Below are experts of layer 5 (counted from 0) of a mixture-of-experts language model. Rows are named router (the router's row for the expert), down (a neuron's output weights, with its number) and show model dimensions 128-191. Each number is 128 + 24 x the weight over its row's rms, rounded and kept within 0 to 255. Numbers have three digits each.
After each expert's rows: a language model's description of what the expert responds to. This comes from a sample of Wikipedia text that the model never trained on.

# expert 5
router:137124121119164116080129151136093137121138150108103132153147130137132129088119121159099127108135133083125125167160129128134097161155144093157135122143120159143126091087170094132138062093120109
down0:124165132101126126152159083152127146123150176111132144107101124124122105069121108080138141149128137147137147140074148137134137155160100160160145168108108142125120133112141128098151123076107112
down1:123122125163134148114117186145183120121132136118121130136085151132142162114088150105121094097117146127131072102178112108128118126188124089138147161107144162085174137159143102137140100128134139
down2:111127130142101117157132119139147129117156120123134112058135105076145076146111125130126144156134142122176128186125163126125145089111138111126159166147097163147134131135147102119154159152142096
down3:089139126152144137118152162150096127146166080162130115139152188109104108164107150119097112140123092163108134130136133095128137133109147113134137100122114109137155177149177130163118123126120120
down4:132118131133124107119092177155138096089149135078114136124134162160149120133130136130128156100120096117171127134152132148130126138141134136101112145131119148159139146068138098123122150122125162
down5:147163146117118139150110108174135142154117105150108114130129098174093148153130131151111106120130127150111153077118154150115129109121115149122105129132117110084112125128102128082140128094128145
down6:140105091116146122108135110113108160134157106120104061123087115145108133156085102122142117095134108151153145118090098137143148170124159126151115126103117162129147111119150181171101091127085155
down7:134124100167151132153147091132099118162155090101113137153111105136126169126114119133105097168129131100148137140128115107151119124131134121144086144114129087107129075072111121120096167164141129
down8:119121124090145150052123081099136146154131190148115132148140118126137125135182126062132159085110117097128128121112127136133102120111137131125119133103119133085151135101132175128142141126115114
down9:112138159151147099144141128154136124100158108151157158099141131130131113138157106137092112138146114060101139122114141095177146126133094106140132152117143132107112103169115124081104149143146092
down10:169096183165080095097154115127130077149175133109143167121111115101139160167113155134153125108135150122104126114122127107132128132112107141126121130102153142153094117125142052124147119124133136
Description: Closing brackets, quotes and dashes ending names, titles, dates or table cells, such as ), '), "), ); and — in lists and tables.

# expert 2
router:111087137146121128096108139146078144132098112088098095124141127129143120090132104125146114145156143106109102146127140128178107135154132065144081175159142150172165121100145084126131118151138154
down0:146138146138117104097183132155171110161166106147151123150158147130148130126136098178090159161132118102083136177092160143129148105159139116098115105110085150132119132102109110169149095114099107
down1:103128153134173115125179111149129084069170096155140179115185131126128074132126148131113116098094147069121110141182147153130118141115134132116119108132134175141124103140136145141108139149106124
down2:065183140126159128133166107110159125157154118065138151137138140153177125120114197140112123123079139138108116117066141161153149140155157165165151153108134107078106097105133112127116124130141159
down3:135134129127100121133087097154112158145164128105127110081142071093102103119154105109135130125171198090123193088132169138167118136101087151144107138139097150100117115146103117103124170098141117
down4:119105175148123149157105129143153176108164146123109114104095115156149117165131148102115150124104154109146094137145147114133120156091142111154136124085140161110107123160124112161116151081100166
down5:118108094144149165093121133147128131141142143135124173137116129120114111104136104140089110115145125072094107132134138144181160128090123136103107141126129156121129126194179180135094157126082140
down6:129099132108120110109164143141155138182105112131151115136207113150112124084137129155137097134108119150173109081153132182108116158089101114132122130154118133089102131144135098125134115180168132
down7:091115131154163131102117148115101118082133133141144119131139116146150115158126091103104183187122133160113129137099135110152123093140167157126153124164095135124150148126147115120109156138113104
down8:120118155107079101114161145117081136102133105112128116177129141114127147084108145153148150091119137094126148149127184105162147142114154116178148111153150140125139141140113109152172108170161137
down9:148141111157093145139125129148096122157167154137120084105104075103119107142126115086124134122137125148123160137148074097147137121116149131155094121133142138147120130102186094103118144131146142
down10:129094092114143143098121137097135123153122101136111142128134135082171119127121126112124145098149088122163153101094095117148139157102135130134142118119108089076096175151130129180168148112097126
Description: Unit words right after a number, such as m, km, ft, kg, minutes, plus closing parentheses, braces and quotes ending list entries.

# expert 46
router:133086163128157146140147116122141105161103121172124101128162111177168132154133130064151153101125105143083118135178147122131126117141153098143114097127105137149089186148138118152089122130082146
down0:168134137158134104104151128177175154095145153139123149165150107139121094103106126148079156110114124156131092101128105117092101112099120127142146160113153077099156104125167156103174142102149133
down1:148089111146107137087101167088088130128100128102112168060135098104109110136145090130171110087134138134125155165155123109115087124123137128144112116190147120106140116134141137122137118100156109
down2:117125122123152123132133132101111143112108145150116127126132123075084163137118136136118109129126113136145133112128144153131188112165116108145085093163115136150170071117096110147119142096116116
down3:151103149088138160116109147161139169144138131146084116105132150114139118116145124119110141128129148152156116145135130119150134153132107150022121112102162124090130129153138104113182130148156147
down4:147121136093143158077089116152135140084129117142105147085132151136131142119128137078182101201114185110130094138119131158133120151123103133082114115149126097140141096117110163119133100113107183
down5:119157176109107088070104125108160127131131153085114147124069119139097138178090142141154112139144120117116133122150145147122142136138111150138128100121096086083127150170149165190128089126127122
down6:129120099091133131133155146139131127137172111106139110124156109163126170160132117091150102080146137118100076114176136123129081134150124127147100137144097095114110132153120143110123168162160151
down7:134126102113124128147211073127151165104113101158128124171133142079105125105102109091130152120147165135089142172112102131123147133157092105158140142135121147166121116130149152125110130096107144
down8:102119121133184113164126143145142155147114125066125122124122126127133090148086116138141131097122113119123154136163125096126134107103166154075153133113156118118087113175158113188120121124145096
down9:091131101136109110125121133123098117117078128177119112097127138144140096139185166133153104163095118144172127112121140121111158099119122141119144108089128114145126157104118113079111137127123157
down10:139094141130118157108117151188159160099153092144152096095107135066125105158138096134124151143141141129155144112140129078143153104105112134126159126167137094146184108122160098130145120130184130
Description: Adjectives and nouns describing society, media and people before a head noun, such as public, local, social, television, children, Catholic, early.

# expert 39
router:112087151124122137114133116104117085163140091124128133113100136207127127136151141140120113142118126114134159136146155128118123124101136129123168134126144100137095124101124103133102080113138141
down0:132120130160113141138115136128123167122141108138112117160125180153112101157156100114151182120172134118125114177138143180184100131140121135164105132098148131072108109130144141125080123161165138
down1:130114122115114120133173125158131143144108132132156116122108148169137150103129159108104126116117104127157122158164135107151160148098111125122097151112133110122134152143150105146110137104145106
down2:148107134150152140143119155128108158109117120153116122174126161163129125124116123123121143086135124127099083101183162150144145114166089130108143141105138142151147101104116104133103076076172159
down3:142117069134116142100117158127116162129133102150123127108129150124130138127113128110127104174124113173144087097129160146159143137131152136109124145126158125100168135128135114132119158121166162
down4:112114095179170098179084197116142106147107126164117115147157138153109144112101158136127178090150121175125109166129099114159137126139189128121134128164133097137083137093148113125134133157123135
down5:180143165109105122114116136111148178098104127161119118127132106127170108091109128103127129156134129159132142090120099118134111122089130077126133109125134130103146164136134102136124132143119095
down6:142141120129130091118169144127093122101125135112135129095115090121145103101061182081162130092131078130147106128126127125122127064089199135153120120156134140132127175145139103146106145089146168
down7:152176152104160162140084128099135144124144150109128118135128123146104137100181076174125177124145100163139143147123120102120090156160147179120194121102112105152088071117106147134114096112126164
down8:130140119115138122121151114080095112097116153124149113099142115100076154121135134105191115119131092110100151132118088149134140104103148120135123136134126119117116112138148137127157074128089158
down9:145106090125066129169131154127130146085128155144128097148162120122114070176132120154097083074105134095133129131121155103106101144151145169118124127134138131120137150164126154100144159126141105
down10:140135148172148101107112091099136098115158102100143128138122132142102125166114119135166136114164129145092127114085120117120133146124204121135140179101138111133098137151145132106138133143109135
Description: Single digits inside four-digit years and dates, especially the third digit after 19 or 20, as in 1937, 1956, 2015.

# expert 15
router:184117139119154137134104155141133130146141163133101156138167125115154086131130125114137157137158112139138138158139092123089120136077128101141145154093114082132137146101141119173116107163145118
down3:158145121178179137119127141142136091098177173142101123152141136111098082109134093147127169138140093138103135130134126128156135113127108109136165156126093106120141106108137128133131161137145132
down4:127125193150128067187113101143099120091085107137119119099135145147131144122122157142121120131079143163157136118124108123127113168116134123109166192128145141119141104117131132120134127118139069
down5:162145134127123132123125154155139090113133145147142131164145135134110148148127127141105145094112138127131124163127126129139115106155122123097146122176156112128064096127092120161134105141109124
down6:143130152131106098140112141117143139108139105161129164100102145177077181121125104134128120099098105123125124107185082106086130130103100132176070116155122148131158140129165127086133120146124113
down7:158102123117160133129109096131107137141124122133164130136119158121103121140157152156163125130150159164129111104132146088107172090098122135110109155083132134151153153097139127112125113115074136
down8:121120102171149102096151155130146094104096112128123145122089143127118130102130139099118136127176167153094151116143143123142111128092135168200082149148121153124110127155101102148092149157158168
down9:122124119092116127131119183143103131122129096120141073105115119146121096144167156135159183154101127113122140070095143128126137109106114099140172121114105129123104118111109124075137130082154119
down10:137134139130098134143122122099133094135124118154083098079079099118101127140134120148132150097138143136164122148083085114146161114137133121174111138157140135185095101115118108129131102095167138
down11:155120126101131155120153149119101114120103148136149149130181129156110191175127135131112093105141119089119171134154157106120116136125147110108167082130160123101133153125119175140099080094112172
down12:093119144105097128119116165133102101113125130133078125117161102097094127126184112122123122159123130114176106132168172135121132109120156146143104142124166144158101159140113137081158123137166118
down13:137128129149147097113102090150177166117117074136109078131150143163114175138097085098147112129167087111106148128117132119157132168098114110142100148114123163133135089130099102127143126117141049
Description: Line breaks ending rows of tables, bullet lists and infobox fields, especially before headings like ==See also== or the next table row.

# expert 20
router:135112125118142139072136135164111141121122115097138138155120095144104116136156145130126171126140129101134117137084135154165129124122153109103125147140118158166132117136148116125100116117099165
down0:134137114133162137126143129130134118111118063151098169135101125161144109119129121148098122122121154089139113137112097138118115107097163113134199140132136126078142125140089125137131115145090125
down1:132139137100167147151175161163114129136146111125149102159154129136157131195139094113108143107143087136110095154103108104043165152117132143133154107124117142101151125129110147146145103103107128
down2:152136139135108124092182118122151162137142147107145118144103106134140125151141108110134099143139118136117117097119139135169106141098157158097129143125123101122117109146111085135136105104108104
down3:146125085098161141125125101145123126089105094147132121139145113089118116130186113150144104097096110110136179105173124112149096107099119137135121113166121119126130122151115092166118122121087140
down4:130153153131105151127152115120114140150107122135083151161177131129116127084104088119144176149076142106141113170134128098103086133119114111106145165119145102144122128128117107107143118119151148
down5:153185113176094132136136146109135084124116124145123130087153116149106130103070124112126120131125118124123153079178121126167143142188149149118145103104099092107093109098125119084118118143140098
down6:123127162115131128115151124091161166125085100109108130108108150113120102124124104190121106157160157116157126129131134135157106144141150109156119117121094138144111140110103124136095139112173148
down7:122119105168101124173133108109108116131121104132145126140125168130094147149107098148165105126128140109127085109149120149141138132144136102132104115151090095154066112142127131108148128093142138
down8:138140112119140071132147112116167096143152117141142062148151114142143156138174119095109072152124134097168141090129121158115185139103129119138100152101134156129098119109125073163114130142069097
down9:148091119168141104113107153118129128123142162162106097154113114100163113117117132143128124113097151113150096123144140117165103067085143142098142118111148123095135132164124121109126134136148111
down10:175130107159099108142157129095144127113118149135123101125149154129147139155147144106132088094112084120129114114132130167139134131122108130111156109145072053151124134112143136115113112163119163
Description: Sports terms in results and medal tables, such as medal, round, freestyle, football, and word-initial pieces like f in flyweight.

# expert 30
router:136115120137131108167146179133094143156127164119112123142154134135146112127108132117107113134131116097134091146172120123168134115137157120127125133095107133130106166082124142153103106139106146
down0:105179128133143153142110108103152108164109110138145141154129118109138146109104075135138107118145098115149151110195131157115138157131133144142135146126150134091108150104154104130177141152075112
down1:156097104129077147181167113152164129164141106111101124095120136127145127097143110137090100087116134156127100079114114116119113137139157108131108176103115149115121127149127103148137116139134095
down2:161057123143117122112133135144167156088103095106117103136117134131165136138133142145108109115134161142125124143134109092177116145164129108123158124129144142125150111146106117142133111130147143
down3:147126112122127116151148117071117132098117118153103135137085117110136148179117167154149100148151113124139112092161163118187133105116147195131147102139147150131107108160108118084132161167151097
down4:125103152137119105139104152107122148116130162126122159135102141097111111157123102144133141098137048156128065167141099115115170127153126183141113119142118100129146126099112154084091155158122135
down5:135158125107133111174101137115123090078125159104117096127156135162155144119081119116120102128103134118108076162115087113105102122133143145175135097096096122099104129140130139165086099116163125
down6:102133117115122138154159173144162143110130138111153147167112123123142111147130081169129118162091111141111145127134154115135131157123178146142115116100137114136127134136133157136113140146131107
down7:122148118098146165102151128106098138130079137131138124198161105122138113134112114108153124134137142183130145165142112117155116121108129117184133147101131136138122110138117108171137113126120152
down8:108163114162153131133086102124146080138127125138115167124164064114153110149146158156138117147145116176122135113121129159091179125103116107119136111154136149095151081130116107150146132129114153
down9:116142131171114105129130110157098143126117132136129105096191154146089131135148111145141130116111152131117139124131130065128158123104129115124120101145131113128106137136085096139111121186116126
down10:143149126086134127097157128116128160059095139120113100167135130148129094135157122149091160130134156143138131145165136121149083130158113134112115120137071170117154129104138104099101146085147100
Description: Single capital letters or clusters beginning names, titles and headings, often after quotes or line breaks, as in J-ealous, X-enoblade, Th, Ch.

# expert 51
router:166127103097140102124149142158133140126106189165150122154122108166169136098161129143130153128128121121104112158102138138132140144139138103133107108136144105115140122123125087146086139157062119
down0:161125141114124108094123084132108163124111130136134137151099121172092125127130168127124137119143111168098119122122153166128164149138111058120110096096168151120152104146099150179148162113138159
down1:115153121178091112074135179117136158087078120125121122135096101138120115114145122147148129129144134110139131101110143095112068121127132104144111139123097121117119112147132120093152160118139161
down2:150105145114179097154119175125185092146119123163160127138129139128130139146104119134129134117098109149120154153154120107088126107145145123123124132137125146151104106155055152110096148121120110
down3:131111104093119116139129122150117142119085157159161126147133131116081141172128131148190142123145113128107097154155138156130106127139143129114158069106109145112111110120114091163099145130151151
down4:143140126144130145153130176110142111112121088113109058123122072136129141105100110142121154154134156171122100133113162176114118099138151086139104101110133160111138088108140116128105101108134120
down5:117170115120144122156142116142107114142141169113144127139177100118151132136153107145118132145115170155160081113090139127139108136160147074145119131128173116129160126118132115142160129121121099
down6:141122106121151128123127132118149138089190131133140139125145142145129131117103149129112109085115182146139074127111151139172136165099125130136140118167156110096127125088121087132131132144095091
down7:102113139130110112130124117119129132105131087086102117142126123072131113132145089125140153157114145159126190147128129095092127089102123115100137171187137143121157148133168118156113117132117119
down8:128140171153113144158141179138136151141124149153142110149114149140120116110099112141121123147097136135108161091145140126150128121125123099108128135152134142146143163111157114094156081114149123
down9:117179149147116159124109149106110086152125126130065141133131178123170167094171110110179108158140128142124117141137168106190093105153134123118097127086130130119116147163074130102121150098118155
down10:138111118105105102175127146163169111098074119130139121117129136151099119108139121130137147126108140114149143147139121087126134115136121114131153171155139130100151111137129128171100096222154133
Description: Political and institutional words: United, National, Party, election, government, President, Council, often in election result tables.

# expert 58
router:131134113103143094122103109147113130112129165131105124120123137149185094087113146105153139125114075102118144145146107158150148123106107143155146138086130160076140188047119124112139117154098126
down3:150133133158162109119161131132142130085144121112130191139117141105147140160174103138095159121173111108143118101125142145117093119108156119158121140103082081132148119113098093126120108137107150
down4:123164180117124143126130127148172158176109147102142113105104123096146090106114096062163146116138154094133141089131114141102111141107155081132113167143094130133117120099167151104095121118144127
down5:102136166152119071097147136113155155160104139118099138103100187105148125127147125151100103127154127135141113090157186128090106148129099099109133126150171130085130091112112148145158164165158134
down6:176148136127127117152117107110139132180125162157135152131163126161133079099131120168166115121133114104129116109138128121083124126153097149102127183106138128152112141124118125137107107168147121
down7:136104109114137120139142127092147155125129133130144129131146148118111164105129097102132125155096183177131136143089108074128130096123107129072125151151128093137123136113133168160140113111151110
down8:104141132121106136103130124153138143108108109126102125132118124103122148084132140102155133150148150113125098210103087135134133111177132143130130133092159156114132127140110120158136164119152150
down9:087122115138145110130063161128120143145127141115141147129168114163146149165151135154161142116101122173136168127120133118155080111139098154102147145121108126114149159127119120111113095145146083
down10:134111167156116115137153145121121156129131168115160122147134096164113184149099120142085173133152156107149160150131115139152120146157147106146139145133107145138161112116109109187149082102164110
down11:112151098121140068149127147118122128109096130129098112126134132115132117108136116131153143103134105123082158097087184111181143153107151123104148163128170099156179136134179081156091124112150101
down12:121115104129122125143145075125134136094094070156129150140114113153147116108139150156122141112161100127144099128149113122145133100137158144158119140132096114135134133140098135183153189174161122
down13:142053133153153090140128097084107139143092150114163135126146152126082132156136117124129117146117152139137160110108152085099126118122145128169098112121111101063086115123126119131051119106161136
Description: Single capitals or short capitalized pieces starting personal names in lists and tables, such as E(tlis), O('Reilly), Ja(han), Kh, Gu.

# expert 57
router:126111101100127124095131136160134136126106133136153155120104119149119116115149133123083123119117151154136092139122122115148118130149158105167117148165140117125113138141127130137072087160116129
down0:182095145121138157166136130111105128095107096136123143119136184166184120105127130141114135137161093148133102155118118136162165090111134150152102107128111126160078099151113101139113107168075145
down1:136149115109141131136135100155141140126108094164118145121109137117127080083119115197129113129137158128083153149060121112100112126149111108119131143076165160147121073131141129121090153126114161
down2:158151134109104111127127120165113102137126095084153093111129110089145112140070161093108066093100105181151097124160159144140134128101149133164142162102149102104119139126143141109127142120134143
down3:118114142144083149106149144168125141148107101129097167110105112151129121099164119124146118169120127124171125136094136137137149152160120084122110150153103136136118120170065155179146109092150140
down4:145123120134104142128131062093110113184128128141108079127171142117111107108120164103163124071116107154116110113178117111132119124153113115145116102124073125128126097143158116139063129122106124
down5:107172112113135121121104070132123141131132127142104153139161136083148138111171123132112130129104106128126136169127084102143121166128089113124110137107149130154195096146089089163099138084134107
down6:137096113155113129132135121150135128152158146147106112157082108178137113163163110122139136112180132127116144115161126103100136129153138137151166115120101119116070122145095126109114127139139115
down7:164096151118119120137124107110132127147138148129128119118132130172159120140158129074087151170119164130150162143044132166130164138127138134134099090148120129160132121138121139154123155105160158
down8:140104148207120093132148124106100134155179120141160132145143109115099143136130116129142135113095144154097150136137123137138081126116135133164103090101127131089125113132125131165093142134140132
down9:113119114121148138127153128154164146163146122173137169127123148142114163103092126140110152096119140123134140114142079095107112114120122144127120098108126097150147119111135120144171137133150117
down10:116132136152144136115151144104125134109124129086085125132169106103123134123140113133129154143140066076138113122113136150111103141141076127152156153130112135157160091135128127121129154146132147
Description: Ordinals, number words and quantifiers after the/a, such as first, two, all, most, some, as in "for the first time".

# expert 55
router:142138170126165111110151151112118128152155114128132117152113137091129093099154109127116126106138116114109125144099112161199103084117138156137136145146095099109095169129168105083114123117136150
down0:130115137137106129100145177130123115087110121142111175127159137144165102134131122093095137177133134139176124162102113173103157151150118150114150126152117122117124139086103120165088093129168116
down1:156103124095162156147127142096105124123141122116130106181131132128147170092120120103170136124104106157145150155186119152131113174070073128141117106172115143115118122104122129159093137132110109
down2:079142139126129095128128119090140122126144125167166078077118127145174138147143147108118102121098130127164135142129117125125103136129131116122098150104104131122150115125143116081147091153129093
down3:151124183121149151115122119133131104122120139143120115152100102156142121109122135099122148078155096104108158132180112102164141114101101075189148108126104121142102146102138081133127124152116108
down4:159143116126113111128083136124101135126126101074136166133152111118104141130123136128124153151126151114127159113182165083103103160130106066132126131094109178108142127111120127137159104122113162
down5:116179120140116107078112108164120152095111139121164168129130092147159131171131093134121120145123120126131129119158135141078121130126130147113098115158139123136100129124106125146111106163120127
down6:132145138158137162110147112131116137149155141112125128144150133135155110087139153128152102147069157136120114157111147098138133103172127106130103145155179099112122153111149152125183137103138145
down7:113075093119123137117117139157142134126146115155099100127157143124108147080163131145147169109098146113090079134131132141115085104101105117121164142117135098132153147104149112063146168141155130
down8:130121133121102123133164077141074124130111125162139097165130121114121113167146138116126101119133113121136131121113109108132105125128085078081113135156112131124145136120096141121046130161184125
down9:133099163108103146141121126130148138143137134154128127101128093144125091121075056112111096162119140129103130125124122129125149161167116093138106121109125090139121157120145172107116159160095169
down10:155139134106140149139118125148151111117146119143142133152147121143118136158122141126135117135129096103131163114132137125090129123128118140118106167145112122206130108087085139129109118092111145
Description: Spaces and first digits starting table cells, especially row numbers after a line break, plus header words like Year, Pos, Occupation.

# expert 31
router:154113156108144161144151124139100106113095114121140113112139122161150132101130077130095138157125094125125094111148080155128093138082136103138129144140117131141091161097171114096137101122093098
down0:125132116108134161100147150174102130130171117153161143121085083110079140122083135106085090120149169103129152136142141124067143115130109100101139126106094095076124187147169099141145133108183183
down1:165102108122141136136146135139093133173161148103167109113162112130127146090092103126125111130131113149126113124089127104063142103117152104151144146153147115130128134143154109138160137153097110
down2:100167129117139127075143104150142128077121119057101133160172135117109125084140134087112151081076121124163126159136132117117133144147102105113141148154102194135134096122173118135110159123163117
down3:153132132116143105085136178148159126080098110174107110126131153160153106141150144165134098067180141146098118089117144104157137104106149084125115164133103146111170109105120136130096183130150139
down4:136123107082103117113144135124103127138142141167135095139130109142103119126140120129132131092090134135178096106143116138122107140135160149148147127109092128161114136116104140126167154127135102
down5:194124136129126127133103154124128154163137122104106131112148151109171137114126129149104135148138138091144064143102136087131173128154192139125160106150167080121105145107148088146127179170139145
down6:093127099159116110108149107151148128134143139085122114093110140107116137124131113150144124167183126105132120136143139162167136149140067130136126149146125126141101113166083114123188137106165096
down7:137119136126123135110094136165140126093132097151130112079116135159126147129138172147175164076153154137138132127167180135149093121143122175142156122145111176144140110102116099077168152092135152
down8:119121190084084112131142078116116139154152142134120158107124152127121119142133110101108181130094116075185128142108126103139142119115145182125141115128160120132138117130183160139159146155176141
down9:141128084159149107153126162140097151157097130146105151148133120101093155117155154116159095133103148120098131115127064113155152136103088133163124126164167102115132098152100116151135157096126122
down10:133119135174134108130132132113066102140122115129140160170112127131118137191084123132112105178136162130101089100145120129139129101127098128138123136113126131163127123144100106139127104124135117
Description: Words joining list items or clauses, mostly and, also semicolons, or, slash, ampersand, but, while, however, often before the last list item.

# expert 24
router:129134169087116112118143158158116162125111130144117139145131089110165088127131109095132108103136110123139161131122119183160164119127105094130154155124110121129106105062158141136131115154106136
down0:110134125135127093119121145131098136154168066162091175091126125125095165130124159148146126110148133121088153129114114127144098125113125116134135131119139117106121137195120079115123153096134191
down1:133149076163106109077134131123128128131116099101139135131145141129132127143173117156127078162112139185096150117126123150115148165125104174144134169169129105134146101151121162113128123136105121
down2:170118143167119106138118121119152116096080153137131134175125123177092091160109116111118135103126140073116068144119125147112145172131148170119131122141123091089118134105097124129148154127137126
down3:135102133087171150093068152091104141094150106147120097116110133089136128135102120089117147170107142128119115124144081193130175142111112114129151134109151119139156178119115086112140106145132129
down4:106129137133109130093168120148100122127115116117107120111114106121141158108133117180122079165101088144116112081121096115119122141150119125158154101125152175135149134135119125137123144097120090
down5:132085176103115124138117157102162144146141175106106136117129112126158117134142140109143092135131096131134130105093133099092119138113118087145141120108129094155128114131164065138154117121156152
down6:125128167101140141138131159107123128172120137177150137153137131107156101115137132108100113164102134127101153144123130082096151115107109161192128132116118099139084121119174194143133135170109129
down7:140126085134170140106148151121134139107112112168143101169155099070135134126103141132120119100137143148142098132083135139144124115158108145129177130159150144121124107126129113152122103133102117
down8:169107118131123150145086137129129152144159164146160146118125073135159094142136146109140170130147137157117114149142120120155156076112134143175101135099137109126098151146100138120126167168126111
down9:119148157110129121124120166116116140136138099088155136117163158125093117135132170126126135079139128099140149125102110116141120122127110178063115154084134137117129121132089143125134144139127152
down10:116092139093161126121175084132132161159159175123126159121113114168091130095124145128141180186142124133152189114121122160134125115149095106155136122143101144165159117109119159093171150127139113
Description: Single digits after other digits in years, scores and table figures, as in 1996–97, 70–55, 22,029.

# expert 29
router:138067158141135118108153165139115062126103158140101151118102113167161151119099151122112164150147107127102130130160144125141095095145160144135139107134120107116082107130120102161144132144112132
down0:117127122086120161114146099153144145144106143149157106130121109152158142134120163155141126135132113153179112127115103154119115095170119111102126138160142126148125066137142133134123128134125109
down1:147137071082098113180152126109153106128124102131166094085134138121140149096111109146100149135130173136118198136151140111114096120126120111096095114150101124158131142148112131144151120109128140
down2:149164123134129149116140177180114115085096100107148112119106142129134148143117130162104106132136132122115094114136149147113103094133160106091111109119133080084092096127126136117108138136111101
down3:140135175128138157105136105144110126098113111140135144121141164146148129116180119098134107128112126120124146153106149122105074153124107093156122125087124120146117153175137151177144106148095157
down4:104152165107139121130124151175189136126130173114151111148097137146120114096131162140125141133131107150149170131188140151121096161135174106134146122158125125113103124140131118179096121128126101
down5:120125139137138101107143077131117153111094176114131129137101066157155176145132130135134138121124143152107114150169123154142109167110108181137138138064140118143133125121132185171079121106104118
down6:122084183146100141135203109096096095127150113129108117122139141066095143140114118103146120124128107119122097102114117100150111094123141134117084132100103114131138117166090136104117137136141131
down7:132063085111094123110158166114134147175178101121137143096136144159142140140117127113151085111132117140122125174149111121152187112139132138065109085098103121120126143124118110139195158175106112
down8:112121127127124115138159122124121095062154108103137144091124050130127098103087129149104108124110167084131151155106093152160129135190139115137122133121144133098151110118131108118148155142103158
down9:148073119156152136157150132159119135150176136120147125153136144088087122088099144109087108114086130147119143096123126113115120099125111133138130166151106137109101117133117133114130108112137140
down10:062123121139109136147159096162137153087142138146136098109096184107147099150128132127140184139156102153087117124105139136145113149106082175141162104147142108104130159143147105094135116138111108
Description: Country, state, city and nationality names, often ending a phrase, as in South Africa, Germany, Tennessee, American, British, New York.

# expert 18
router:113108169122147112135110142132097083102116118133112144146147145144111128173150089139089140121128124118134136149143091083128123131126138167102107103143081146145142137130117112118036102161124129
down0:145104151134110093131158094113139103090095132123144120118107133121102147138135143124108148199130123173103128117122095111165109176131148134131101135107164152146114166079100122125115134136137139
down1:178074121143097116112092127106118123096098085161166155101088156086148132132127135155133152136123125173130098132149160153139141127134141148151112158158154120143136142148113095117088156110158090
down2:083140105083130127128128157170123093193113131140126138160126139127148132159126124120145135113105115136163096129164152109131171155135163106163143153152118138107100112144113112161128102140150117
down3:123153149143136179162145124156183141092139092108135132138108088132093138115102134110143155124147100140098100151071110141098129141129099128107174144132098086117140129122124131143129150127179145
down4:108138152069083158111146133132087148165131188135162068125152069109155122102104123127136132176112127130096124131162131131133113120138129109160122146148111110116087122121147103122133113120144101
down5:150110133099140150135160144164127122125130145157123126136114167083153149096101116087076119156116142115093149080144194127124115072146106166124131148146158148068117126105116130116121130122125145
down6:119144121107125090097150132153142183147112096161150115125098137093188118133144165148161141071134171132160128136136068100173116126127103098112118130137134119110138084119171120076183103145132117
down7:170130167115132141153165155116142139145141104106135150115095155112114151122187118133183168117130156146103158117113141071137106119124135060178102141150183113097146161127165143113149108130085108
down8:104134138104126120117125094116112113097138133105099104146129109119163159091112148118139112146139100094107100140108131120144164133088149178142152126134139156089113114158097147156138119096132130
down9:135135143127107149145151092134125108112140120115098136140164081132140121113117158114109128173114110108123124132158182097139108107139133157089098125149134142155120064181131164138139165159125173
down10:123111127124099174137103076127135139179124147140132156143143144154133122163142149135131097090176128139140088107123129128139127147112159146108092105076108071127174109137122106156129143114107120
Description: Consonant-heavy pieces inside words, usually followed by endings like -ed, -ing, -es, as in Ro-ug-es, bo-uff-ant, surviv, contribut.

# expert 27
router:127122177134098095122139130118064132101109112138112157166167168204135105110096082162118166113142136146131116179131115118126104101129134147147137106094092086095162109095167137114113110149139128
down0:126169136119112098125133128108131166122087150131160144096109152160109134121165085109156089097127209133098131149142127175118110125123122111128127134129127099133159107138146130123128156121109103
down1:136125126132181111103131138140126104123176131110132131087137131151134079088155113078114103159129132111149117163096131177091142176150105124145137194141132149127128117138124079164104104119144121
down2:116146173138130118130151145140108113111149127138125175145107098118094092152124128156149128159076101107091119116112114147114138131122135112127123151121159176129159116158118112127115133115166140
down3:139176140118144140129102114166100107164115128133120122123160103123124129131108128109089122195097144119097160120154103145116139128103123142127110134124137149072098121170115112131126135119119130
down4:136152109113103097154111129131128129119114122123140116161153132133168190146084099104098126177101128142120125146124099137113093083165124083115126128123138154113132139101149158151164111122127133
down5:097168132118117112127104104152127065110160093169111098154104132130062122106120101087142118114142106095147155145138153162124149132156152094106093131121133145099132097184130081153123145128168162
down6:097165092147152102138112089138144188100121182108144170104169111119065130102124135155128082083133161165154146116131153131158130113125124126149129114130085139091078062144141142124124140113131158
down7:169156105114098111157139114169129148144099128126151161141145116124101145109084135148132132117111159134127135138115120128097161138094059122096119120130118097139154117135132109112180121185060130
down8:134095091145122133131104185167136097113121138150085154096104178099138123117134124106137158138153141141122155110165120142108130176128117135146091139159135122149137110138104158099164137074146175
down9:145137111094174106121161176092146156132137135140165075094158107121115122117158140150135143143130127129086135126142148124115134142134168133167105156109102166088140096162079124139146128145098154
down10:134127124148136114090132130126133117121136110126127132132114110155123108102120118148148116129167153066165169107118108140119137112110117132096098111110155163179135121176138129105151106121154140
Description: Sentence-final periods, including ". and )., and the line break right after a section heading like ==Career==.